From a checkpoint of a small mixture-of-experts model trained on Wikipedia: 23.3M parameters.
Below are experts of layer 3 (counted from 0) of a mixture-of-experts language model. Rows are named router (the router's row for the expert), up (a neuron's input weights, with its number), down (a neuron's output weights, with its number) and show model dimensions 96-143. Each number is 128 + 24 x the weight over its row's rms, rounded and kept within 0 to 255.
Before each expert's rows: "raises" lists some tokens whose logits its average output raises strongly, later layers aside. This comes from a sample of Wikipedia text that the model never trained on.

# expert 15
raises: " Islands", "ues", " Ltd", "hes", "ees", "ict"
router [117 132 110 128 149 128 157 132  96 111 146 112 151 104 123 101 117 147 141 101 114 109 155 109 119 139 108  89 162  97 107 141 157 110  92 125 123 106  80 112 114 178 142 116 111 129 118 151]
up21 [118 159 162 122 124 121 126 165 131 118 160 115 120 144 166 146 176 145 121 173 158 142 151 118  84 132 145 161  87 154 114 145 160  96 155 146 156  96 121 140 116  95 113 108 109 148 122 113]
down21 [ 66 154 147 117 100 132 102 144 131 129  97 127 152 156 157 109 135 163 126 144  90 141 127 165 149 150 122 118 143  94 154 114 139 165  89 130  85 117  94 120  93 117 129 142 131 135 155 168]
up22 [106 145 199 105 148 103 118 161 108 127 153 103 165 127 135 180 177 114  90 110 133 132 148 125 127 110 164 145  69 135 134 136  99 121 115 165 110 157 110 117 123 105 166 131 131 130 153 131]
down22 [134 150 123 109 145 124 151 148 145 135 116 120 100 101  94 120 147  91 102 153 160 154 118 136 167  62 139  95 124 111 113 174 115 140 178 118 140 157  95 122 127 133 184  85 150 112 168 104]
up23 [ 78 150 161 125 136 149  98 125 101 110 147 140 116 117 146 150 131 148 129 116 113 134 121 119 144 125  82  91 136 145 152 155 148 154 129 129 152 117 125 121 160 159 140 117 126 103 167 117]
down23 [105  79 116 161  95 122 129 141 152 102 154 116 135 102 171 161 143  96  92 113 140 156  80 177 104 112 144 134 153 130 121 190 165 142  95 135 139  98 107 139 120 153  97 151  93 133 142 102]

# expert 53
raises: "play", "as", "\"", "t", " and"
router [151 142 114 143 143 146 156  84 123  85 125  68 135 152  97 153 133 123 118 149 110 105 132 136 118 100 143 132 136 151  97 113  91 168  93 154 106 137 111 134 155 107 117 105 100 106 148 112]
up0 [102 111 117 123 128 117 133 163 149 106 120 131 123 158 115 132 112 158 124 149 110  55 130 188 135 141 110 121 128 151 123 127 116 141 150 114 115 117 167 171 165 111 138 160 172 157 121 151]
down0 [138 152 112 141 129 146 140 159 112  79 139 154 139 135 157 130 193 162 148 191 162  96 109  71 148 156 140 153 120 146 141 135 102 104 166 132 111 108 114 138 126 156 133 117 101 132 144 127]
up1 [134 137 141 114 138 118  99 127 137 174 154 114 133 116 170 108 119 121 124 147  60 125 140 118 115 127 128 148 142 110 136 134 146 133 111  94 123 119  99 111 109 129 142 146 146 134 150 154]
down1 [162  86 148 134 152 113 142 113 134 191 137 119 151 114 111 116  99 149 125 116 155 157 158 128 122 112 130 120 141  93 126 115 120 115 154 150 117 129 122 116 163 144 120 113 159 126 177 145]
up2 [ 91 142 112 124 125 129 106 103 114 101 135 140 139 133 112 141 117 142 142 110 145 173 137  80 138  91 147 112 134 147 110 140 110 148 130 106 115 103 114 133 137 103 154 140 153 184 130 126]
down2 [113 121 121 115 143 166 117 134 120 184 116 143 109 131 136 144 141  76  92 123 107 139 147 116 114 130 158 137 124 183 129 143 106 104  93 102 154 150 153 133 150 151 155 111 100 124 132 102]

# expert 31
raises: "ig", "yn", "ili", "apt", "il", "in"
router [106 124  89 111 107 162 110 130 177 112 113 125 105 146 170 144 101 145 138 130 121  78 125 167 125 135 112 183 135 131 136 159 148 111 156 156 158 126  91 171 132 164  66 165 103 142 110 150]
up0 [159 118 147  99 130 149 104  99 132 153  95 143 130 106 130 194 179 136 112 122 141 155 127 111 102 148 122 132 162 125 179 102  86 114 160 143 162 109 143  88 120 111 134 134 158 117 126 143]
down0 [ 92 131 134  87 139 141 156 128 138 158 147 124 106 110 139 111 156 137 147 140 142 128 181  76 128 155 103 150 160 146 158 132 138 102 201 109 132 132 164 146  98 146 100 115 128 105 136 152]
up1 [100 125 142 125 100 123 135 146 124 106 125 113 130  59 150  99 101 130 151 147 114  87  89 107 123 126 136 130 151 103 147 135 119 136 127 107 119 112 128 101 154 143 110 144 146 106 118 137]
down1 [139 121 119 107 120 105 155 123 104 130 127  96 140 118 154 104  81 132 152 129 129 124 132 157 100 123 145 112 152 163 118  98 102 156  93 108 130 131 129 120 110 113 153 134  83 130 124 147]
up2 [ 86 173 172 155 128  81 123 118 125 132 113 103 139 111 105 147 166 142 150 129 125  88 155 152 124 147 103 110 104 165  87  92  71 136 102 143 114 130 104 139 127 132 128 124 141 121 197 155]
down2 [154 135 131 118 158 142 173 112 145 100 162  95 146 124 164 127 123 100 114 135 146 124 140 144  79 103 147 127 123 100 123 129 113 121 127  83 166 110  87 146 116 163  64 105 155 162 112  97]

# expert 26
raises: "se", " language", "oe"
router [174 137 101 107 117 142 189 109  78 102 112 119 111 102 134 158 140 113 169 120 154 116 150 113 143  74 136 125 148 104 141 146 103 129 140 147 146  97 133 157 101 134 121 116  86 148 122 153]
up0 [106 131 142 151 115 135 123  85 134  82 131  99 133 111 119  96 129 150 149  96 119 147 122 137 128 201 122 148  84 140 104 114 104 134 117  90 123 163 148 120 116 109 133 141 112 115 108 129]
down0 [131 156 114 117  96 137 123 119 128  88 102 115 115 127 131 101 101  86 116  93 162 180 111 170 115 142 137 140 108 152 109 123 102 142 111 120 114 136 157 135 133 119 122 106 102  75 155 112]
up1 [129 133 135  99 125 144 100 118 103 124  65  74 133 150 122 139 108 165 140 138 178 146 126  76 154 152 140 106 107  95 166 170 101 185  95 141 146 153 158 142 130 131 129 102 101 134 154 156]
down1 [109 172 115  94 132 121 168 125 107 114 130 165 121  95 140 146 142 115  97 153 114 152 119 105 119 138 165 162 137 129 129 180 120 170 133 129 123  86 166 107 128  73  92 145 113 144 123 127]
up2 [118 164 104 114 125  94 105 117 145 113 111 112 138 134 137 100  81 129 110 104 146 113 136 124 143 134 145 152 143 159 135 116 147 137 169 141 111 135 106 159  88  99 133 138  89  90 157 106]
down2 [157 153 111 106 123 119 134 108 116 140 130 160 119 121 118 128 119 100 126 139 131 120 131 128 152 121 148 150  93 114 141 149 101 131 171  86 160  98  87 162 123 114 109 133  81  81  89 137]

# expert 2
raises: "mm", "ps", "bor", "rie"
router [108 143  68  99 151 120 160 138 125 115 132 144 140 126 143 127 157 124 102 144 121 120 108 148 130  90 124 112 141  93 133  89 128  91  85 182 174 148 138  93 125  80  95 110  91 131 130 105]
up21 [ 95 142 106 148 154 131 139 107 133 120 116 140 132  80 147 164 100 145  96 139 140 172  92 122 120 116 122 124 152 114 144 118 123 120 139 174 122 160 137 130 149 121 125 121 125 110 143 126]
down21 [ 94 105 153 138 142 149 133  94 164 129 119 114 129  99 121 145 157 170 108 130 157 125 138 101 115 114 193 121 119 123 146 129 127 132 102 130 114 187  58 131 140 131 111 132 150 135 126 131]
up22 [ 96 163 141 149 141 121  59 155 151 136  65 102 154 120 129 122 110 141 159 118 149 130 127  92  98 168 159 124 107 142 130 143 167 159 108 175 134 104 152  94 124 178 152 117  92 113 112 122]
down22 [145 142 119 140 108 125 138  90 129 116 101 136 167 143  95 161 133  42 152 136 127 132 177 123 116 108 128 135 115 143 125 113 129 100 127 137 142 134 118 116 122  96 113 113 101 126 124 137]
up23 [107 125 165  92 154 101 166 106 111 119  94  76 131  85 142 150  91 130 121 174 107 159  86 135 138 153  77 112 133 148 152 144 118 139 117 122 166 158 140 131  93 103 107 165 111 111 115 177]
down23 [151 183 125 126  91 113 116 167 147  92  87 124 124 138 144 119 134 139 101 160 138 107 146 111 136 126 130 108 101 115 153 162 170 115 115 126  86 103 108 136 147 123 128 117 136 138 126 121]

# expert 17
raises: "\n\n", "\n", ",", " ("
router [ 83 103 142 106 106 138 139 100 142 118 142 164 116 129 150 138 121 124 136 122 133  51 100 172 132 168 135 132 117 120 103 172 116 127 134 167 104 162 170 142 105 146 142 109 121 142 118 144]
up0 [132 171 114 103 142 132 130  87  58  79 110 144 122 101 135 124 160 138 112 126 103 114 145 154 140 101  93 111 141 145 136 151 149 112 143 127 135 157 132 153 134 131  92 136 127 127 107 157]
down0 [100 111 127 132 119 127  87  98 156 131 163 151 171 152 132 128 117  82 112 132 137 140  99 100 160 164 118 152 116  94 164 156 117 142 166 147 151  90 115  81  91 124 106 121 132 134 159 131]
up1 [110 118 167 158 164 109 116 145 106  84 153 134 137 136 176 133  97 125 112 112  87 102  96 119 132 122 129 137  70 130 158 116 157 144 123 148  99 109 116 100 201 138 116 142 116 124 183 140]
down1 [109  99 124 165 133 150 134 149 106 142 100 168 124  87 126 103 128  66 110 159 109  83  76 150 128 116 148 162 127 128 129 158 104 135 132 113 145 149 135 119  98 104 147 101 108 145 130 100]
up2 [159 204 156 161 103 130 110 144  63 126 112 108 127  39 113 126 133 158 140 139 120 142 128 134 167  94  75 152 125 143  99 151 126 149 154 150 107 123 128 116 133 132 102 123  86  85 101 152]
down2 [144 133 106 141  84 124 123 154  98 150  46 117 134 142 135 184  98 101 139 137 168 177 126 108  94 130 115 134 121 150  96 107 102 135 150 126  64 109 151 153 133 123 118 127 112  96 110 143]

# expert 21
raises: " the", " this", " a"
router [174 176 117 110 128 129 109 118 151 130  79 114 147 147 137 131 166 106 107 143 124 135 146 144  99 102 142 150  77 166 158 127 143 155 116 110 144 158 124 157 143 150 118 150 120 122 155 154]
up0 [119 131 119 164 123 150 146  55  81 145 137 137 172  85 188 139 128 122 130 129  95 127 122 150 117 111 121 150 165 159 103 150  86 135  96 106 133 164 166 142 164 101 140 118 170 156 136 137]
down0 [119 113 137 111 156  97 129 158 110 104 107 106 123 128  79 125 122  64 113  92 123 160 104 126 104 115 154 121 114 134 159 111 123 109 158 112 141  89 146 110 104 141 169 124 129 128 143 148]
up1 [145 163 107 140 112 131 164 103  95 134 107 171 134 115 107 128 122 148  97  95  85 102  72 149  79 131  70 142  99 158 116 173 132 144 144 177 129  89 121 170 160 105 134 129 155 131 116 109]
down1 [102 118 106  97 116 135 132 135 100 179 100 149 155 146 122 127 121  34 150 108  76 139 114 124 101 108 105 131 128 117 141 129 151 145 117 126 139 145 143 134 163 127 156 107 120 107 123 140]
up2 [122 123 104 115 165 101 132 137 125 126 114 134 120 111 131 160 145 141 180 143 140 146 161 123 125 174 129 101 159 129 141 143 171 124 156 174 128 136 143 146  86 143  92 102 127 117 132 139]
down2 [159 109 137 124 101 108 156 182 140 135  98 102 146 147 146 120 130  80 113 126  96  75  99 103 137 154 135  91 117 146  88 171 117 143 114 164 159  89 144 123  85 127 135 108 148 111  99  89]

# expert 25
raises: "'", " and", ".", ",", "–"
router [168 111 138 159 124 144  92 164  94 131 123 131 105 138 116 139 119 152 126 145 122 108  90 151 123 110  78  87 123 139 112 113 140 121 150 124  95 177 176 135 170  89 148 162 118 126 115 134]
up0 [125 101 174 119 103 128  69  94 118 138 132 150 130 160 197 160 135 164 173 143 113 143 174  69 114 135 141 116 125 143  91 174 147  93 171 133  92 135 108 115 163 130 102 135 138 144 132 137]
down0 [133  89 135 114  89 130 149 152 156  97 176 150 146 148 167  86 165 153 103 106 126 122 101 106 149 141 127 131 122  65 101 176 130 103 116 126 134 131 146 125  99 141 113 137 123 134 126 137]
up1 [107 151 106 119 136 118 118 134  78 135 149 139 117 134 148 178 142 130 143  99 121 114 154 143  94 129 156 116 118 139 164 111  82 151  82 132 142 133 126 160 130  98 157 150 131 165  90 122]
down1 [125  86 133 119 121 141 147 102 157 153 133 106 137  78 173 119 163 121 119 126 153 128 111 131 131 135 154 137 168 129 165 141 152 114 102 108 115 104 140 101 126 121 140 126 109  96 193 105]
up2 [107 153 143 136  91 138 125 159 132 115  91 116 174 134 111 165 110 165 124 189 140 126 176 143 154 117 113 140 128 137 120 146 120 115 177 119 122 147 143 129 139 165  88 124  88 144 134 157]
down2 [120  90 127 128 127 111 127 103 129 105 111  59 122 131 143 101 107 142 137 104 149 156 142 163 177 146 132  97 120 103 141 147 113 114 142  89 134 136 116 131  98 153 141 152 170 136  93 141]

# expert 16
raises: "és", "ín", "í", "él", "ía", "ā"
router [ 97 110 119 127  88 130 151  92 183 151 126 166 125  90  89 106 158 119  99 119 161 129 127 146 116 105 128 125 100 119 113 143 150 153 101 172 134  83 146  99 152  90 140 143 125 144 140 113]
up0 [137 165 121 115 140 135 142 125 107 104 152 143 112 125 143 133 111 135  92 142 150  93 107 133 165 151  71 145 143 139  76 138 139 148 174 156  91 108 104 108 124 146  69 158 138 120 100  91]
down0 [139 149 108 135 122 154 139 124  88 140 107 117  91  89  87 160 143 165 144 136 134 157 124 149 149 165  84 127 150 120  88 114 146 137 159 147 148 143 107 164  89  99  97 132 106 147 146 159]
up1 [140 132 162 115 129 106 102 103 155 141 168 162 117 119 162 113  93 141 117 170 142 132 124  76 102 141 152  93 106 133 141 124 117 148  99  39 147 111 130  99 120 109 114  93 141  94 122 129]
down1 [175 134 106 165 115 137 139 152 137 118 128 152 165 148 123  93 158 157 136 110 130 114 121 161 109  96 128 172 168 120 154 124 148 149 100 122 105 105 119 147 144 129 168 130 100 145 122 123]
up2 [141 143 178 116 116  87 135 162 146 123 127 113 144 123 128 127 115 137 116 122  99 108 160 136 137 103  86 146  75 150 126 141  85 169 130 103 143 154 118 130 137 134 156 101 141 127 125 138]
down2 [ 86 139 157 161 118 159 125 105 153 155 112 135 118 108 124 145 178  35 113 116 136 137  95 165 155 125 140 129 147 153 106 115 135 146 104 151 136 126 117 130 120 133 126  90 193 133 121 114]

# expert 49
raises: ":", " than", "]", "ville"
router [103 112 126 133  84 112  88 172 106 147 160 120 142 101 130 154 104 139 136 109 178 141 133 162 114 169 134 163 142 172 161 120 118 151 161  90 155 159 149 144 119 107 128 153 106  98 145 128]
up0 [166 166 125 104 134 145 146 113 126 118 107 148 165 120 113 126 105 131 133 164 128 135 137 184 150 108  91 112 120 121  98 111 141 160 119 143  88  97 115 179 116 138 109 125 132 118 180  92]
down0 [129 126 163 114 131 144 137 103 148 101  96  82 144 167 163 110 171 131 165 147 143 152 178  93 172 130 124 146 109 163 174 145 152 107 155 135 183 169 126  74 153 110 145 127 137 137 187 112]
up1 [121 155 129 117 107 160 154 105 137 133 153 123 172 131 149  86 100 174  88 156  90 140  92 153  83 158 103 106  54 164 120 197 158 138 161 117 129 158 110 122 138 141 150 107 124 112 147 132]
down1 [169 146 134 147 137 146 104 130 112 136 136 122 119 139 172 127 175 118 129 131 130 104 116 116 102 122 112  97 149 154 137 138 153 124 160 175 132 127 117 162 105 109 147 128 109 102 147 154]
up2 [ 87 135 122 115 126 145 151  99 120 120 170 129 156 105 150 149 183 135 106 132  96 152 129 127 108 136 135 107  94 114 116  81 114  96 154 124 129 134 124 159 136 110 142 114 114 147 131 162]
down2 [136 153 128 132 143 142 127 144 152  94  96 134 135 128 162 172 149  44 132 131 113 121 178 134  94 134 120 108 103  99 143 160 156 137 114 138 169 158  99 147 133 166 134 127 146 127 129 123]

# expert 18
raises: "/", "out", "our"
router [143  99 146 152  96 129 129 158 131 112 143 163 161 154 163 168 129 153 158  97 119 136 132 122 149 142 102 126 141  92 119 156 186 134 176 166 166 144 106 127  92 147 105 156 101 142 161 125]
up0 [134 128 138  99 121 141 150 143 146 123 104 135 150 112 149 165  72 124 158 127  78 140 144 142 134 156  78 114 136 106 126 152 114 122 149 136 152 185 161 100 119 119 108 144 124 171 120 137]
down0 [143 108 155 137 122 126 132 140 144 110 109 103 126 117 101 106 144  93 122 145 137 126 168 131 129 106 123 167 135  80 120 107 122 122 193 145 121 167  97 110 186 126 134 138 139 125 126 176]
up1 [130 126 135 135 105 152 127 113 106 153 104 139 112 151 161 163 130 130 129  81 115 108  94  94 127  94 123 135  67 145 105 158 127 123 146 117 114 160 141  96 135 123 151 179 104 122 129 109]
down1 [118 128 143 182 145 123 126  94 183 157 125 150 116 161 178  95 122 194  99 137 164 156 131 148 118 108 121 100 151 142  94 129 121  75 136 122  98 136 101 160 121 124 155 192 135 147 141 115]
up2 [108 133 110 129 139 112 109 130 132 113 142 132 157 136 104 150 145 162 159 140  88 149 145 109 149 144  78 107 108 116 107 148 161 110 108 126 140 186  95 113 152 123 147  90 117 146 123 138]
down2 [149 145  87 121 145 181 111  89 109 117 129 121 132  95 129 119 124  90  88 135 147 110 135 174 148 108 134 141 140 113  89 117 140 135 155 117  93 121 118 148 112 121  93 158 109 136 114 139]

# expert 24
raises: "ate", "ár", "ó", "rant", "arl", "ture"
router [116 141 148 106 123 122 118  91 116 185 135 117 117 128 133 105 155 128 129 154 145 169 122  93 149  87 120 121 125 149 117 143 141 148 123 157 115 130 134 112 108  88 130 131 152 146  98 136]
up0 [107 129 186 128 168 130  91 136 163 111 164 157 125 153 117 118 100 134 138 104 127 109  57 146 109 162 142  92 108 129 162 149 157 130 115 138 162 145 161 130 113 108 150 129 118 156 135 124]
down0 [103 134  81 163 157 137 130 105 140 117 127 148 125 113 157 120 115  90 143 139 144 112 130 103 117 113 169 155 120 119 108 139 168  82 123 149 119 146 134 173 136 128 160 133  92 148 125 149]
up1 [143 138 135 133 127 169 135 147 142  88 120 168 145 148  91 227 133 142 142 138 128 114 156 155 151 124  95 132  93 125  81 111 135  88 124 124  79 145 117 134 111 151 136 138 138 141 104 159]
down1 [167 100  94 109 135 116 154 116 168 143 117 152 127 145 174 116 130 133 109 111 146 137  61 161 151 132 173 156 135 116 197 144 107 124 129 172 114 159 149 118 124 189 111 111 162 143 149 122]
up2 [135 111 142  89 131 138 131 116  69 145 128  96 134 142 170 107 160 156 106 135 102 138 131 175 143 147 114 139 146 173 127 117 105  98 125 159 111 148 109 162 136 112 120 121 125 177  92 135]
down2 [108  93  84 134  92 111 135 175 135 120 140 146 118 122  92 125 127 125 143 156 184 143 141 114 141 137 122 122 109  93 137 116 124 147 144 140 127 121 133 147 139 157  93 132 134  97 109  77]

# expert 12
raises: "ging", "rit", "ger", "gen"
router [ 90 124 162 159 134 115 124  91 144 138 147 159 136 115 132 162 141 135 140 119 119 123 161 140 162 144 127 140 164  92 139 117 113  86 100 135 121 139 132 180 111 150 122 104 108 107 145 161]
up0 [117 150 159 100 184 113 129 135 151 101 133 157 126 115  83 107 109 135  96 180 134 113 107 139 141 102 141 135 106 141 105 141 140 145 132 149 140 136 154 190 158 116 135 181 125 109 141 130]
down0 [121 142 118 121  96 131 161 133 125 111 105 162 116 146 123 103 101  79 120 133 148 157 145 149 180 128 162 105 154 121 155 103 146 128  80 112 144 142 156 155 112 136 135 125 121 135 138  84]
up1 [119 119 164 122 117 161 141 147 150 122 117 157 138 141 106 156 141 165 134 164 177  81 116 136 127 140 139 138 122 133 136 137  95 155 103 143 124 123 126 131 103 108 115 104 128 119 112 124]
down1 [144 158 150 121  83  80 130 150 105 133 112  93 167 106 147  84 150 113 177 124 153 143  83 101 151 133 147 171 101 113 162 133 110 114 118  77 105 136 105 102 135 135 139 119 123 127 148 164]
up2 [ 99 148  98 146 107 107 184 128 125  97 156 118 148 106 116 125  99 136 110 171 117 118 130 145  77 110  69 114 148  89 123 123 127 123 129 169 108 138 119 149 142 139 119  83 172 135 134 116]
down2 [157 145 127  96 119 109 122 173 128 162 111 138  97 168  42 129 130 110 117 125 156 102 166  95 125  93 124 123 125 110 118 107 113 171 138 102 153 110 121 125 119 144 164 141 120 154 176 104]

# expert 13
raises: "ive", "ion", "ly"
router [ 91 127 123 142 147 131 173 128 157 102 161  85 109 148 133 138 132 128 158 151 122 148 132 162  91 125 130 123 141 107 108 109 145 133 154 110 127 143 115 154 131 148 104 128 123 107 183 133]
up0 [129 160 138 122 112 131 140 118 108 103 149 130 110 104 117  99 156 134  89 135 120 116 147 109 136 123 123 168 105  97 138 109 120 153 153 118 135 106  99 161 110 138 165 166 181 134  91 142]
down0 [148 172 130 141 144 210 110 158 117 147 156 142 118 121 131 109 159 115 108 116 173 114 117 132 117 143 114 128 106 118 109 144 139 168  97 118 160 140 152 155 107 157  75 149 126 128 108 112]
up1 [125 153 143  91 136 164 118 115 115 129 139 127 128 151 134 114 104 136 107 112 114 109 126 148 126 114 105 167 104 128 117  70 116 157  94 142  99 173 114 152 112 109 141  97 152 158 114 138]
down1 [111 153 105 167 125 104 121 100 151 108 131 120 116 163 108 116 128 157 146 110 118 163 100  96 131 174 129 157 114 122 101 155 120 142 119 146  95 118  87 118 118 109 154 133 105 137 108 120]
up2 [105 172 150 130 136  88 141 173 135 100 123 165 126 124 130 132 129 166 107 142  97 120 155 136 133 144 117 144 116  99 130  98 132 117 141 133 126 109 141  98 126  73 145 144 103 102 131 100]
down2 [104  73 108 124 167 159 119 146 140 134  97 137 108 152 136 158 103 110 125 135  97 109 117 105 144 111 142 112 137 161 164 116 122 152 128 153 105 109 117 141 105 149 149  99 118 122 130 113]

# expert 10
raises: "don", "e", "ley"
router [124 169 130 160 125  94 149 139 109 127 146 123 106 102 117 111 152 112 132 100  99 106 145 116 134 130 111 118 131  90 161 148 145 141 137 130 138 160  95 126 118 152 165 174 139 146 101 153]
up0 [106 133 151 162  82 149 100 150 155  96 119 138  89 114 162 117 116 140 115 130 128 150 112 178 132 186  86 152 124 115 135 140 105 107 113 147 151 146 113 107  85 101 116 144 162 125 142 151]
down0 [114 161 104 169  89 126 100 128 100  89 108 122 116  97 121 148 174 156 118 123 132 149 113 138 179  91 141 147 113 133  91 128 109 126 114 108 170 173 109 107 117 180  86 163 128 136 116 167]
up1 [147 155  99 139 125 114  60  72 102 155 102 137 142 132  95 103 116 143 140 178 152  95  95 112 130 105 105  82 142 107 104 152 158 124  95 108 132 144  91 120 121 129 136 109 103 131 127 136]
down1 [148 175 123 169 138 121 101 124 145 125 151 120 104 166 112 133 127 119 114 154  95 116 174 112  92 171 105 181 144 162  92 166 113  76 156 102  97 126  93 129 121 169 148 118 144 131 111 141]
up2 [188 145 121 118 119 149 140  84  99 119 166 118 117 119 111  89 161 149 105 159 116  66 118  76 121 134 128 124 143  94 131 107 116 134 132 141 121 142 118 132 101 135 139 125 150 135  86 115]
down2 [118  89 144 171 115 117 155 103 131 130 141 141  79 137 125 128 172 152 125 117 124 117 169 104 122 126 156 121 157 115 104 127 121 138 129 163  93 157 137 124 145 121 119 133 143  86 131 125]

# expert 55
raises: "ough", " 2025", " 2024", "ington", "stein", " 2026"
router [127 139  88 145 114 121 153 130 117 151 157  91 118 120 140 139  89 158 154 140 103 104 146 144 164 138  85 129 141 122 153 138 153 125 155 122 158 153 126 156 125 137 107 174 158 123  83 132]
up21 [ 97 160 116 126 152 145 144  93 139 122 167 111 129  99 120 175 112 132  78  98 132 127 153 137 112 148 132 135 122  97 110 101 142 116 155 160 106 140 151 104 107 101 111 100 112 103 110  99]
down21 [126  70 158 156 152 118  89 153 137 129 135 141 100  96 120  92 130 156 153 118 123 106 102 161 142 167 124 142 128 134 148 153 153 172 157  87 128 123 105 119 111 117 141 164 119 144 123 112]
up22 [ 91 137  85 107 112 117 113 110 106 150 110 120 144 106 115 117 117 168 133 104 106 149  85 134  76 113 167 132 143 107 131  83 100 158 140 117 115 118 108 134 116 152 150 124  99  98  96 180]
down22 [134 143  92 144  83 107 103 174 128 125 173 163 107 120 132 153 102 147  98  77 113  76 122 139 156 129 133 156 163 141 114 168 108  94 109 124 113  59 141 111 101 162 120 146 151 119 106  82]
up23 [136 159 157 127 151  98 124 168 109 112 156 151 171  84 100 124 149 142 124 115 141 129 147 151  69 183  79 152 108  92 137 132 152 164 126 138 119 118 131 136 130 158 135 157 141 150 118 123]
down23 [174 118 144 160 146 109 114 115 113  97 107 141  86 111 111 182 139  75 116 102 123 146 155 170 127 123 105 117 150  94 121 130 141 135  84 126 134 108 122 122 145  91 168 132  87 121 195 141]